Below are experts of layer 5 (counted from 0) of a mixture-of-experts language model. Rows are named router (the router's row for the expert), gate (a neuron's input weights, with its number), up (a neuron's input weights, with its number) and show model dimensions 0-63. Each number is 128 + 32 x the weight over its row's rms, rounded and kept within 0 to 255.
After each expert's rows: "mostly gets" lists some tokens that are sent to it at least half of the time. This comes from a sample of Wikipedia text that the model never trained on.

# expert 12
router [126 111 107 148  95 131 130 134 120 133 144 126 108 136  83 132 125 152 177 135 119  96 155  80 140  55 154 151 129  94  97 135 139 105  67 107 196 181 106 156 142 187 180  97 102  97 161 111  85 127 164 140 112  94 154 137 128 151  57  70 135 121 102 133]
gate0 [156 153 192 111 137 175 184 126 195 111 107 163 145 101 137 146 113  70 132 104 103 121 146 118 157 108 104 197  72 153 122 102 156 105 145 179 164  89 129 164 137 117  72 109  70  83 115 156 140 131 108 120 128 128 155 193  94  66 142 137 194 118 135 138]
up0 [135 131 167  83 107  97 171  97 129 177  96 116 167 168 152 125 117 161 131  95  92 142 119 145 176 159 122 151 103 128  89  83 135  90 145  83  96 129  71  87 121  96  78 134 165 120  54 169  55 140 152 114 115 103 169 139  53 180 120 171 121 142 101 157]
gate1 [151 113 158 183 146 110 146  92 143 117  76  71  71 133 138  81 178 135 174 150 102  96 169 125 143  76 102  64 130  83 124 157 121 182 139 107 112  82  86 132 134 135 128 127 136 138 165 135 132  38 128 118 125 168 112 152  88 123  79 156 124  75 136  98]
up1 [152 182  95 148  89  91 161 111 150 102 121  89 109  69 144 125  70  95 120  77 105 153 118 124 124 132  84 127 155 112 132 183 200 129 123 173 178 115 120 175 138 197 119 140 143 140 106 124 108 121 134 161  78  88 119  88  90 113  87 116 133 142 129 186]
gate2 [107 145 123 107 124  99 180 141 138  80  62 103 106 160 110 132  75 208  89 163 153 135 133 160 112 134 157 132 114 131 122 121 153 193 157  77 159 144 190 145 102 177 144 137 107 130 127 174 125 117 114 114  88   8 151  92 169 173 122 104 124 149  83 120]
up2 [134 196 123  92 142  98 100 103 162 158 127 119 119 129 133 217  98 135 138 203 125 114 141 196 113 135 127 116 117 148 133 143 147 136 122 149  95 119 155 132 181 107 187 128 188 175 105 113 145 172 121  85 139 130 177  86 148 166 158  40 155 111 113  70]
gate3 [155 100 118 124 141 112 123 137 197 145  28 116  91 106 100  91  97 175  95  91  52 110 108 112 134 154  74 132 189 145 154 102 109  82  88 145  97 137 109  84 139 137 151 104 130 177  78 134 122 116 164 153 159 120 110 106 149 109 140  78  91 127 135  81]
up3 [174 157 136 112 130 136 142 153 144  99  95 184 169  97 167 131 159  89 140 138  90  90 101 146 167 118 199 155  99 109  50 156 106 128  95 111 170 132 123 171 167  74 102 131 112 112 132 147 137 109 172 146 128  98 105 100 142 130 126 168 114 152 128 204]
gate4 [ 64 116 121 126 116  81  73  72 195  67 167 116 121 122 105 113 170 127 175 135 159 126 142 155 196  91  81 197 116 155 157  92 127 170 130 121 150 180  40 121 145 180  86 109  94  73 116 152 107 124 117 144 164 138 115 113 106 115 156  64 134 185 150  97]
up4 [126 150 131 127 125 140 161  77 121 171  94 152 163 106 103 141 125 121 182 139 121 155  29 113  57  59 130 126 101 113 125  95 125 138 176 177 198 112 145  81  92  92 126 138 159  98  91 142  89 157 115 159 104 153 127 157 127 130 110 146 177 162 101 121]
gate5 [136 130  84 104 146 139 186 174 172  98 132 137 164 124 112 150 116  90  98 142 111 110  85 114 163 145 139 124 132 138 179  80 130 149 158 108 184 191 160  73 165 140 122  46 133 164 154 120  90 145 162 112 155  81 119 133 129 165 140 146 182 132 113 154]
up5 [145 162 166 156 109 156 141  75 116 168 140  96 154  90 151 157 106 155 115 132 110 149 119 117 162 132  63 138 129 111 103 114  84 212 112 100 122  63 111  91  98 117 100 147 116 135 124 116 113 111 130 139 146  90 123  69 213 156 137 154 102  93 176  82]
mostly gets: ".", ").", " ==", ")", ".\"", "\"."

# expert 3
router [163 127 114 175  85 112 131 145 165 113 134 143 126  95 110 119  85 152 152  96 119  82 151 165 118 116  83 128 143 161 187 145  99 154  72 156 161 150 103 101 187 149 158 176  84 127 153 120 110 130  97  96  68 160 150 140 156 112 144 139 191 166 136 111]
gate0 [138  64 161  83 140  88 135 112  84 151 196 140 131 194 124 128 144 124 127 176 108 128  90 141 112 169 128 169 129 132  81 156 108 141 128 179 115 184 123 128  47 114 126 148 137 163 102 150  99 107 159 124 154 132 140 111 148  76 131  70 110 103 140 130]
up0 [136 126 120 115  96 149  40 148 152 131 117 135 126 131 116 131  88 153 165 142 118 127 161 182 154 100 160  87 148 126 119  94 147 176  89 171  96 108 138 221 124  83 144 109 121 113 152 121 149 103 173 126 160 141 139  91 138 112 132 194 121 202  86 134]
gate1 [141 168 132  92 116 166 142  83 143 107  94 103 151 203 122 127 146  38 107 184  89  96 159 145 155 142 105 160 142 114 137  67 115 170 134 106 121 142  96 119 146  89 147 117 125 118 160 160 102 105  94 110 131 123 164 117 141 182 184 105 127 137 165 119]
up1 [148 134  87 184 168 168 109 116 127 145  88  60 144 127 162 136 132 176 113 190 102 102 122  89 117 153 143 177 154 117 104 108 157 120 108 102  79 123 130 112 175 130 135  89 131 127 124  95 152 104  76 115 151 154 104 132 141 116 164 163  75  80 193 115]
gate2 [130  80 117 164 119 106  62 165 124 117  94 132 168 177 106 129 185 106 126 161 176 139  86 124 124 154 104 178  86 148  88  40 168 163 145  74  84 159 144 118 100  89 145 109 161 113 114 159 169 133 156 144 156 110  81  61 119 181  35 158 150  81 120 117]
up2 [118 136 170 135 142  91  99 120  89 130  47 129 130 163  66 186  73 143 151  74 154 110 115 116 122 133 150 133  53  69 108 154 116 101  94 108  99 164 170 116 162 155 201 141 120 114 182 113 114 170 141 157 167  75  90 141 117 153 136  93 204  84 132 113]
gate3 [122 149 125 142 100 123 124  69 126 141 123 171 117 139 159 134 162  91 137  94 129  83 113 129 119 131 139 187 176 157 127 116 133  98 106 140 117 127 129  69 131 169 197 151  62  90  80 130 111 106 174 159 106 105 110 184 140 139  92  99 165  90 174 136]
up3 [133 186  73 124 121 119 127 209 157 123 102 161 101 163  93 153 212 188  86 125 119 150 121  84 152 117 153 109  87 121 109 125 112 169 124 163  91 186 122  90  72 138 145  80 157  71 170 139 129 151 128 159 129 135 168 116 100  60  66 173 118  86  93 117]
gate4 [118 118 149 114  89 154 156 150  69 173 133 143 176 130 114  91  96 124 174 119  75 131  51 120 165 140 157 120 119 114 146 108  98 203  67 162 105 133 156  90 146 108 127  70 124 126 136 110  89 127 112 136 106 121 163 116 176 155  59 102 119 141 103 125]
up4 [118 134 152 153 151 138 160 118 131 103 178 124 164 119 122  83 139 154 146 121  80 136 100 104 122 156 145 181 125 121 158 143 154  81 171 153 222  77 132  78 145 177 143 188  84 174 145  89 138  90 118 126  90  76 146 177 160 127 176 156 120 100 175 158]
gate5 [138  69 177 129 129 136 152 140 138 132 140 110 168 138 128 178 133 112  61 178 129 161 174 137 130  72  78 129 119 148 125  94 112  84 116 140 111  98 131 145  67  81 158  89 199 158 119 130  86 106  96 140 124 145 133 112  63 161 155 161 111 102 122 134]
up5 [ 67 106 130 145 165 163 153 159  94 130 124 143 132 101  97 192 212 130 201 146 108 129  72 173 139  91 105  74 143 159 125 170  89 131 128 137 147 118 148 151 194 155 135 111 124 102 135 137 169 106 164 164 137 105  86 106  72 147 142 152 116 144 139 107]
mostly gets: " John", " William", "ko", " George", "h", " Thomas"

# expert 14
router [169 113 205 116 110 165 139 113 110 105 110 145  97  97 126 107  58 129  80 123  96  72 141 120 152  94 122 130 108 160 107 180  98 153 135 206 160 135  99 161  92 155 159 145 184 125 129 157 119  83 154  99  98 119 131 128  39 105 165  71 115 157 126 103]
gate0 [137  90 109 130 185 187 112 101  94 118  93 113 150 156 118 128 108 104 157 137 132 121 111 164 211 146 133 141  78 116 128 155 137 109 173 205 141 150 154 119 175 180 118 197 107 121 110 127  92 102 133 112 154 122 110 127  96 118 154 130 202 134 157 113]
up0 [143 138 143 119 108 112 118 189 169 163 131 124 126  98 152 136 100 154 140  83 161 145 157  87  94 111 169  66 134  94 136 119 139 157 130 147  97 108 171 121 109  89 118 111  67  36 137 109 123 118  89  66 164 156  69 133 137 130  88 124  94 152 109 120]
gate1 [118 106 132 138 117 169 104 161 151 139 111 145 226 153 119 167 143 103  73 188 139  90 117  87  95 194  98 124 178 180 117 125 165 114 113 190  61 190 149 138 136  94 145 141 136  97 138 187 199 131 172 144 118 113 120 203 189  97  81 124 156 115 145  96]
up1 [112 143  81 195 107  58 124  59 138 117 148 135 132 172 150 136 144  92 121 119 188 136 115 140  57 120 178 181 134  85 145 101 178 126 116 154  94 119 136 114  46 142 134 107 144 139 153 133 153 169  88  67 137 125 107  98 158  89 200 137 102 157 125 150]
gate2 [115 106 113 151 113 149 130 151 114 179 146 183 129 104 147 156 145 148 106  95  98 138 122 118 118 146  76 148 113 134  72 177 113 111 148  83 190 134 113 110 144 144 114 153 133 123 100 138 135 119 131 120 143 171 146 133 171 126 136 127  87  93 144 188]
up2 [ 92 199  92 121 146 133 128 102 100  97 150  80 147 111 129 114  84 142  71 171 188  89 130 118 151 122 112 116 122  85  94 149 118 113  94 142 113 110 112 131 160  69 126  91 156 120 101 150  99 117 106 133 143 144 107 159 118 140  99 107 115 143 152 104]
gate3 [ 75 152 193 104 170 139 167 184  77  79 155 109 109  96 106 128 121 150  56  69 171 160  77  98 130  75 159 135 135 124  77 132 111 178 131  95 146 188 112 102 135 101 133 138 120 163 189 107  97 146 181 176  75 153  78 124 101  78 107 190 110 105 139 136]
up3 [150 146  86  92 134 157 162 130 108 104 136 130  90 162  79 182  91 142 127 170  92 133 198 105 100 114 126 182 128 102 129 119 126 125 204 166 125 150 141 141 130 145 116 134 171  92 126 158 174 115 116 180 155  91 146  76 123 123 114 143 134 165 126  88]
gate4 [134 132  98 108 174 121 156 160 108  98 158 163 105 120 171  80 125 116 139  70 148 124 201 169 107 145 111 123 126 147  79 136 173 129 179 145 139  94  60 118 168 149  91 135 162 137 125 152  62  91 176  90 179  90  75 158 148 134 145 130 129  77 155 131]
up4 [ 95  38  84 167 148  83 128 167 123 111  92 115 159 106 138 112 131  65 128 174  98 123 155  85 148 161 114 118 153 155 151 120  60 145  86 120 104 112 125  60 146 152 133 120 150 145 163 115  96  97 145 123  82 140 133 118 141 127 110 131 117 146 153 110]
gate5 [103 105 120 162 112 170 142 164 113  67 165  73 135 111  64 123 128 149 113 116 103 103 134 175 140  88 133 111 117  79 162  77 137 193 145 144 146  72 153  69  97 105 237 113 179 123  95  69 151 128  90 123 162  82 136  84 129 102  59 120 155 132 187 155]
up5 [136 122 139 174 112  89  94 152 145 129  85 117 255 191 139  97 180 150 105 113 175 101 124  91 130 142 172  92 109  51 167  98 153 102 169 135 115  94 136  88  67 116 105 138 170  88  70 185  71 156  91 100 124 205 105 117 147 140 152 174 155 140 109 131]
mostly gets: "en", "ley", "o", "go", "ton", "ine"

# expert 6
router [145 170 169 131  97 176 174 119  90 137 129 149  68 133 134 126 137 155 122 145 165  97  77 120 129 101 137 130 145  90 103 108 158  99 163 114 172 113 152 135 112  90 117 143 130  79 176 114 174 127  80 156  87 106 137 152 125 125 105 169 100 199 111 150]
gate0 [150 138 158 164  85 119 141 133 144 151 147 112 179 174 150 124 153 122 134 147 136 194 109 134 130  94 123 171 131  88 120 145  75 137 194 183 135 129 123 138 104 129 149 130 153 139 137 125 138 178 157 130 160 142  60 141 104 136 136 153  56 188 127  88]
up0 [ 63  98 157 175 173 106  99  80  84 118  63 144 151 137  89 198 152 100 119  91 134  82 125 161 167  69  92  96 117 111 158 216 132 128 169  77 162 160 114 184 101 147 150 159  98 112 145 139  68  78 139 150 147 151 161 118  66 131  96 119 169 129 137 127]
gate1 [ 97 129 124 161 118  94 130 147  72 131 119 178 147 150 180  87 130 107  88 139 147 187 114 102 154 177 113 163 151 130 130 147 153 141 112  68 116 101  89 125  79  63 117 110 150 122 174 166 170 100 172 103  60 175 181 195 111  92 152 180 178 179 128 166]
up1 [179 121 155 128 140 147 167 103 134 131 142 126  44 124 174 123  99 129 189 153 144 162 154 114 160  96 176 147 155  80 110 165 128 163 118 127 172 137 161 125 140  79 163 112 109 127 167 135 141 144 168 162 141  54  81 131  98 113 144 178  67 172 122 162]
gate2 [ 80 179 155 155 125  99  46 172  71  86 104 115 163 139 159  92  89  97  69 120 101 109  98 143 156 143 154 108 125  91 164 130 142 146 132 134 152 147  88 144 122  62 145  82 102 110 109 143 102 110 151 121 141 137 158 105  57 127 116  96 117  81 164 128]
up2 [ 47  90 179 145 166 118 122 100 132 164  63 153 109 134 108  82 179 141 140 148 101 102 121 190 117 158 141 166 147 108 190  89 136 121 120 169 102 172 144 142 111 151  98 108 134 133 140  99 114 127 120 127 137 160 130 102 188  98 168 102 183 168  67 144]
gate3 [124  86 189 159 117 172 107 101 155 115 115 116  85 119 110 117 180  98  79 165 103 104 161 184  94 119 129 160 101 100 121 213 129 111 179 114 127 176 121 170 145 118 118  85 118 153  97 181  85  97 159 139 114 136 122 112 119 118 140 185 176  48 150 130]
up3 [ 81 143 178 100 145 191 157 100  93  86  88 119 111 100  89 105 131  71 167 108  82 143 127 128  95 109  86 123 153 121 111 163  67 115 104 113 117 157 144  88  82 108  89 125 149 125  74 133 129 162 123 168 126 187 125 158  78 193 107 147 128 120 131 136]
gate4 [106 105 110 102 161 148 125 145  76  78 124  80 158 140 131 179 170 127 122 110 150 108 103 173 149 127  57 149  79 152 154  96  69 149 174 145 137 182  66 179 159 146 123 107 160 137 121  90 119 170 146 123 155 126 119 120 162 153 138 190 112 125 108 109]
up4 [136 132  71 159 122 142 137 171 122 162  31 128 113  95 149 192 108 109 110 162 126 148 159 168 187 127 121 161 196  95 104 120 116 131  83  71 144 139 134  63 120 107 159 124 122 147 104 152  59  88 112 157 119 167 197 131 110 110 175 127  90 144 160 125]
gate5 [134 105  56 154  94 115 163 122 113 109 135 159 190  94 102  97 124 148 104 102 166 177 112  96 140 145 126  91 201  99 126 147 116 162 112 162 123 133 140 102 142 112 140 123 157 118 114 203 105  86  97 100 145  77 125 154 130 102 130 145 108 149 144 130]
up5 [143 117 173 108  86 102 196 158 126  75 138 172  53 167 132 107 117 130  74 104 129 133 173 171 116 113  83  80 165 101 132 154 107 119 110 164 160 101  93 127 107 146 156 126 149 132 105 160  66 120 159 181 131  91 128 147  92 125 134 103 148 112 106 110]
mostly gets: "\n", ").", " ==", ".\"", "\".", "\""

# expert 19
router [104 178 126 174 140 129 125 152  35 112 129 135 138 156 158 117 114 113  91 150 171 103  32 173 158 150 156  56 185 102 113 129 152 112 101  56  61 110 123 108 142 152 134  87 126 116 171  76 149 111  76 169 108 170 121 179 130  89 175 146 132 147 107 155]
gate0 [160 153 198 144 126 114 142 117 134 128 128 121 154  62 137 101  75 142 111 189 113 115 132  27 120 136 152 175 155 145  90 151  84 206 184 155 131 137  99  52 125 115 135 143 159  95 131 179 115 154 136 126 143  73 153 118 109  99 152  92  62 136 151 150]
up0 [156 106 146 109 148 116 160 124 130  90 113  92 106  92 138  98 152  81 159  96 132 107 120 128 118 104 128 152 110 133 119 213 125  91 122 136 194 123 121 108 147 138 113 115 149 153 112  92 165 168 139  82 158 110  97 148  45 133 139 122  92 139 158 173]
gate1 [185 123 141 139 177 128 132 142 146 176 145 151  82 143  62 112 102  82 129 105 132 178  94 129 186  84 135 196  96 118 102 123 169 142 143  94 151 179 131 123 101 101 146  52  65 107 116 200  78 116 131 112 118 128 127 122 126  96 115 148 115 105 162 102]
up1 [117 153  99 107 172 161 147  93  72 102 168 123 123 114 133 107 124  98  96 110 152 123  75 139 117 132 173 159 102  79 104 128 108 136 120 128 140 132 140 109  91  92  97 114 117 156 113 149  95 155  90 136 111 155 103  82 159 134 170  80 113 115  53 132]
gate2 [ 78 114 116 156 172 126 158 159 139 154 139 168 139  98 119 134 123 156  98 133 149  87 192 102 183 122  94 109 132 132 136 166 100  88 171 138 151 135  98  97 166 130 122 121  80 151  94 201  96 103 139  97 121 132 155 116 137 104  57 121 133 125 122 112]
up2 [108 197 103 128 151  97  98  91 142  82  91 153 137 146 125 145 101 171 172 126  83  93  96  96 102 205 110 116 101 155 139 164  68 152  89 104 102 119 120 143 107 118 125 141  89 149 143 179 163 169 103 171 130 129 192 126  87 159 132 128 149 171  79 111]
gate3 [155 120 154 147 169 131 133  89 145 179 112 194  96 113 121 114  99  66  82 122 132  89 186 127 158 139 151 100 141 158 119 146  60 181 170 120 123 116 112 171 141 159 115 149  97 130 143 132 167 119 116 111  54 175 128 154 143 146  79 134 104 116 135  80]
up3 [ 65  90 176 109 132 206 166 184  73 187 133  98 141 157 128 131 124 161 153 133 139 108  87  73 129 190 155 101 110 136 174 135 161 112  90 162  87  95 156 146 144 101 165  90 108 110 131 149  76 111 138 150 133 139 141 115 123 139 123 129 137 137 194 148]
gate4 [127  83  85 150 158 128  75 103 156 100  96 104 114  97 121 148  91 144 126 155  92 104 227 105 123 126 177 165 108  85 156 187 180 159 145 138 103 116 116 168 123 145 139  60 130 126 117  98 137 164 132  85  77  90 172 133 157 123 143 169 153 104 147 174]
up4 [113  62  75 138 109 114 135  93 136 170 112 102 128 125 148 163 119 167 173 136 140 114 140 104 139 146 134 132 171 132 142 149 130 161 126 178  98 175 145 122 124 169 115 145 199 133 123 143 132 142 156 130 181  83 201 124 143 111 103 155 129  91 149  96]
gate5 [118 105  96 177 109 124 113  98 149 126 125 129 129  82 107  68 124 107  92 125 130  98 169 172 135 148 136 138 140   8 123 137 144 114 147 155 116 137 186 111  92  87 140 167 122 133 158 158 119 113 130  74 106 130  86 139 103 156 116 134  95 165 141 127]
up5 [130  84  98  99  87 144 137 128 103 119 137 106 103 160 124 108 140  99 151 123 131 162  80 171 126 161 132 122 170 157 103  68 161 114 109 195 153 130 103 129 151 161 145 156 151 113 132 115 141 162 113  87  73 174  93 175 108  90 107 141 137 141 193 109]
mostly gets: " was", " is", " are", " were", " had", " be"

# expert 23
router [127 100 148 119 109 159 160 157  71  87 128 134 152 132 113 136 148 186 150 202 130 181 113 111  98 136 136  52  99 154 169  47 164 167 157 156 127 162  98 204 209  78 115  96 115 134  50 121  87  97 109 115 116 131 109 160  87  98 155 124 144 120 102 124]
gate0 [148 191  76 111 152 137 117 154 114 190 166 138 106 120 133 120 115 121 171  68 153 116 143 178  73 194  75 175 159 162 107 141 159 134 142  59 141 139 102 120 134 117 108 111  87 106 105 116 101 157 116 104 123 118 137 135 164 127 157 170 140 126  57 174]
up0 [121 115 104  53 216 101 179 170 135 127 131 200 180 152  69 138  81 129 113 121 154 125 134 124 128 206 172 135 115 204  96 100 100 191 127  96 104 169  82 122 120 110 114 131 111 148 104 120 186 147  87 152 145 174 147 141 174 161 110 165 178  88 124 132]
gate1 [119 151 129  98 108 117 139  94 110 170 111 118 132  14 117 107 115  76  53  82  96 128 132 152 119 148 141 138 169  38 100 129 144 111 122 132 156  88 122 100  45  94 125 107 119  88 188  98 139 136 168 127 108 105 103 139 144 190  93 137 150 131  78 134]
up1 [128 160 132 105 135  89 101 155 208  90 160 129 143 106  93 124  86 123 167 124  81 139 136 105 126  92 112 166 127 114 161 123  95 176 115 137 144 140 134 117 149 114  95 122 163  95 137 144 145 116 155  76 197 168  83 217  92 153 161 130 121 110  98  94]
gate2 [158 121 159 126  80 161 214 161 146 128 154 123 147 101  98 159  50 111  78 125 119 101 150 122 119 103  96 130  99 152 137 150 139  89 117 140 104 159 113 112  87 148 131 182 125  76 115 168 132  95 184 108 139 139  59  89 119 118 127  96 110 147 144 173]
up2 [ 76 130 167 116 151 134 142 194 144 152 146 112 130 157 141 118 116 151 144 100 156 117 155 126 123  92 114  71 198  95  67 162  83 105 156 170 107  95 116 114 161 153 198  94  84 136 128 156 153 159  73 126  94 112 106 123 100  99 179 158  79 142 162 108]
gate3 [111  71 169 145 118 149 118 124 150 146 161 117 142 100  86  87 196 156 143 151 111 109  97 128 122 131 151 179 175 139 106 149  74 122 117 159 111 116 163  41 135 131 162 173 113 153 139 124 211  91 109  17 144 135 175  91 122 158  75  81  64 134 119 103]
up3 [133  98  92 149 113 112 103 139 146 206 134 125 114 114 142 115 131 118 107 108 142 171 114 167 102  89  87  99 144 111  93 146 147  89 160 173 123 201 130 164  89 154 141 138 123 138 169  98  74  84 145 165 110  82 122 103 147  68 194 106  87 226 128 139]
gate4 [122 151 102  63 119  97  72 124 107 198 167 116 146 166 141 106  82 127 155 150 149 153 114  97 137 151 131 177 113 107 140 171 114 174 176 175  86 186 144 102 100 161  80 108 117  88  94 115 134 139 149 143 142 158 103 149  88 150  87 148  99 105 106 118]
up4 [241 113 134 114 117 120 120 105 159 119 132 174 129 117 158 122 133 140  99 139 108 134 144 137 121 140  76 203 117 157 164 132 151  81 133 164 103 157 107 196 222 141  63 116 191 180 129 139 150 114 153 170 156 129 173 151 123 148 114 104  79 105  79 100]
gate5 [136 109 152 168 155 135  81 152  88 111 105 130 135 137 173 149 107 126 187 145 145  87  43 100 170 103 172 110 119 150 153  98 136 137 110 123  94 143 139 119  95 143 155 152 120 118 107 138 172  73 125 103 169 118 135 159 183 166 101  93 103  77 102  57]
up5 [ 75 110 107  96 141  59  88  81 100 157 151  87 152 115 122 171  79 114 132 110 160 137  92 147 163 100 119 119  97 138 150  67 119 140  99 106  71  85 140  81 106 195 129 206  94 129  81  64 132 112 157  95  87 120  92 104 176  81 118  98 153 164 136 121]
mostly gets: " to", " and", " |", ";", "==", " &"

# expert 2
router [137  88 116  93 127 146 148 159 174 147 169 170  93 114 113 145 156 138 111  89  99 133 145 115 116 183 143 217 117 125 105 158  98 163 185 138 131 108 129 159  47 157 114 189 121 180 105 123  92  84  72 146  82  86  88 132 178  99 151  89 113  87 167 114]
gate0 [ 89  88  68 172 156  81 179 140 129 150 112 123 109 115 109  93 133  82 108  97  97 142 155 110 165 101 135 155 110 101 148 141 113 133 137 118 188  50 105  60 150  91 165 100 148  96  47 138 148 143  93 157  69 190 107 164 123 123  86 146 142 166 141 159]
up0 [142 175 116  69  95 144  89 171 149  71 105  50 134 144 102 122  74 175 172 145  84 115 104  92 136  99 116 114 106 113 100 111 189 145 110 218 100 101 160 167 124 166  97 188  94 108 135 135 135  85 147 141 139 131 158  49 156 131  85 178 166  95 134 115]
gate1 [127 184  99 145 134  99 125 160 180  81 155 107 168 177 154 121  84 102 166 145 140 127 148 104 128  92 136 117 178  97 160 111  97 136 165 138 211 110 122 150  74 139 159  72 167 115 112  81 152 131  90 103  97 169 159 124 157 179 176 103 117 161 200 127]
up1 [133 118 115 132  94  87 160 133 123 141 164 167 112 115 183  94 179 134 101 108 104 102 166 187 120 129  99 100 119 105 132 121 171 105  78 136  79  95 143 136 113 149 185 118 116  68 188 121 152 162  88 149 112 157 101 119  87 190 178  82 184 128 124 116]
gate2 [136 113 122 193  60 170 138 118 127 127 178 123 165 100 148 128 173 133  60 156 134  84 108  76 124 123 153 142 166 118  91 106  96 117 170 173 131 115 147  87  64 130 130  92 164 169 138 166 124 130 117 119 101 160  87 123  49 121  82 149 114 177 105 169]
up2 [ 85 172  90 167 101 114  95 123  95 128 110  87 121 163  73  82 122 109 172 125 113 130 140 112  78 134 155 107  97 142 130 168 123 138 109 169 196 123  95 149  97 189 149 146 131  95 113 142 181 108 133  81 129  88 137 195 151 162 147 134 168 101 147 153]
gate3 [122 130 120 162 160 109  93 119  76 165 193 189 176 177 152 118  95 138 142 130 131 170 156 141 165 139 177  63 140 144 138 102  74 121 125 141  94  75 131  86 115  67 105 111 127 138 155 102  95 140 103 114 129 175 129  52 124 110 170 170 108 129 174 173]
up3 [ 58 155 107 111 171  98 128 161  87 110 158 125 160 100 114 143  96 103 172 158 135 131 165 141 132 146  99 100 174 179 132 142 152 177 143 121  79 144 200 121 161  99 129 169 161 155 137 116 175 196 106 101 101 169 147 140 150 117 164 143  88 157 145 105]
gate4 [140 147 135 173 148 128 131 118 145 193 135 130 137 120  69 144 123 114 104 105 150 180 181 129  92 129  56 121 122 116 180  67  86 202  58 173 126 151 130 121  86 157 137  77 105 128  73 142 183 170 156  71 115 158 133 105 130 157 110  95 128 187 183 137]
up4 [126 186 120 166 144 134  95  28 151 148 125 144  74 159 180 108 138  91 171 159 111 104 108 115  34  64 141 144  96 112  70 182 184 112 161 173 169 162 139 145  94 143 110 140  95 136 128 110 140 140 184 101 157 111 100 118 115 116 135  97 159  58 153 135]
gate5 [122 117 133 120 148 106 205 113 169  49 134 116 134 119 171 167 146 103 124  68  85 176 134 123 112 105 107 183 150 152 151 179 130 105 134 132 106 126 182  79 135 212 103 121 132 149 132 149 172 142  73 122 180 119 170  89 182 134 137 115 148 119 128 140]
up5 [119  86  87 163 140 154 150 103 141  93 103 125 170 133 107 193 160 136 125 128 125 184 156 111 149 138 106 108 166 162 119 124 166 140 127  96  89 173 151 105 116 143  83 174 184 100 119  95 146 135 111 116 118 155 100 171 105 119 141 168 149 122 136 169]
mostly gets: " the", " a", " The", " his", "The", " her"

# expert 21
router [138 165 128  92 151 151 128 140 108 143 147  73 110 153 145 154 105  90  56 102  97 163  65 166 100 169 111 136 156 179 154 109 102 161 108 114  72 113 118  68 186 147  82 111 107 145  85 102 109 172 125 101 228 120  91 144  37 149 119 181  94 149 132 137]
gate0 [145  97 108 136  61 155 118 126 157 116 126  99 166  79 175 174 145 125  60 116  77 128  65 140 146 115 119 154 122 121 187 189 137 167 168  76 113 163 156 108  65 130 151 169 124 138 131 118 113  49 149 171 122 129 148 141 106 134  91  98 133 107 127 120]
up0 [177 130  98 104 156  72  79 153 118 168 182 141 170 196 138 190 120 131 109 121 106 176 131  91 147 116 171 170 111 106  81 101 112 137 128 117 184 112 182 135 146 105 152  99 139 182 133 127 111 231  83 225 137 187 145 114 191 159 142 150 117 154  87 144]
gate1 [103 154 129 199 144 138 133 103  83 132 136  95 137 189 115 132 128 139 121 118 232  92  98  68  73 148 162 134 149  69 125  92 136 114 122 167 138 139 186 154  85  81  80 172  80 159 164 139 116  90 100 128 118 129 174  96 158 165 126 143 181 115 160  90]
up1 [151 106 114 106 115 159 197 124 115 199 100 135 179 158 128 127 121  58  53 131 135 126 172 115  91 188 140 120 139  85 103 114 129 107 143 151 158  91 130 133 158 120 116 182 143 148 195 157 156  73 110 128 164 116 112  80 152 119 136 107 150 105 136 162]
gate2 [199 192 166 112 116  92 163 190  75 179 100 105 136 163 174 143  95 114 110 138  79 166 130 108 128 158 132 107 186 153 112  79 144  79 149 114 190 121 200 173 114 117 172 191 114 125 146 112 150 186 110 171 125 105 122 134 142 149 126 153 160 155 143 143]
up2 [208 140 102 151  95 112 122 129 127 124 125 111 128 148 134 118 153 115 167 119 144 106 108 144 110  80 223 130 140 130 106 157 128  83 113 152  84  84  91 147 138 102 125 115  85 135 162 149 142 126 151 106 121 119 128 153 143 131 218 127  87 157 129 123]
gate3 [104 168 132 111 167 159 147  93  99 123 124 133  34 144 177 146 118 110 128  90  62 131 152  97 175 106 107 119 166 126 167 135 162 152 176 162 111  91 132  82 129 142 111 131 142 164 145 157 144 149 110 169 101 130 112  83 125 150 133 135 117 147 156 152]
up3 [132 158  99  78 174  89  95 111 133 103 125 181 169 210 104 128 129  58 149 110 164 161 142 151  97 125 129  86  95 141 151 145 137 147 128 106 128 153 106 179 121 201 143 130 158 100  95 184  42 142 136 156 134 113 166  90 162  95  66 134 161 134 151 161]
gate4 [140 134 151 107  98  86 217 151 126 137 110 145 130 107 101 135 136 144 107 140 157 169 180 100 125 132 116 164 131 134 186 103 112 111 155 106  93 181 106 128 159 143 152 149 146  93 131 155 136  99 135 106 142 152 135 144 147  75 138 152 145 131 102 102]
up4 [ 96 152 205 111 135 194  81 119 100 149 201 134 133 151 103 118  98 161 106 129  98 142 165  96 161  67  85 103 145 204 134 100 140 148 151 172  90 168 180 179 157 138 107 151 121 123 111  93 111 148 123  75 175 150 147 157 106 128 114 149 131 141 177 158]
gate5 [156  94 174 151 166 177 167 107 182  88 134 141  43  83 110 149 127 120 161 111 139 121 217 114 173 140 111 117 146 149  72  66 113 146 131 180 149 126 112  85 128  76 174 148 105  93  90  95 131 160 138 138  90 106 110 152 119 134 103 171 110 165 120 204]
up5 [115 124 104  88 157  98 117 119 118  99 116 154 146  92 121 117 144 142 136 141  94 132 158 189 134 169 171 187  88 100  80 143  83 176 148 143 126 105 158 103 140  87  87  67 148 105 126  95 133 149 106 152 129 104  90 163  90 101 135 142 159 131 129 112]
mostly gets: " he", " that", " it", " which", " who", " they"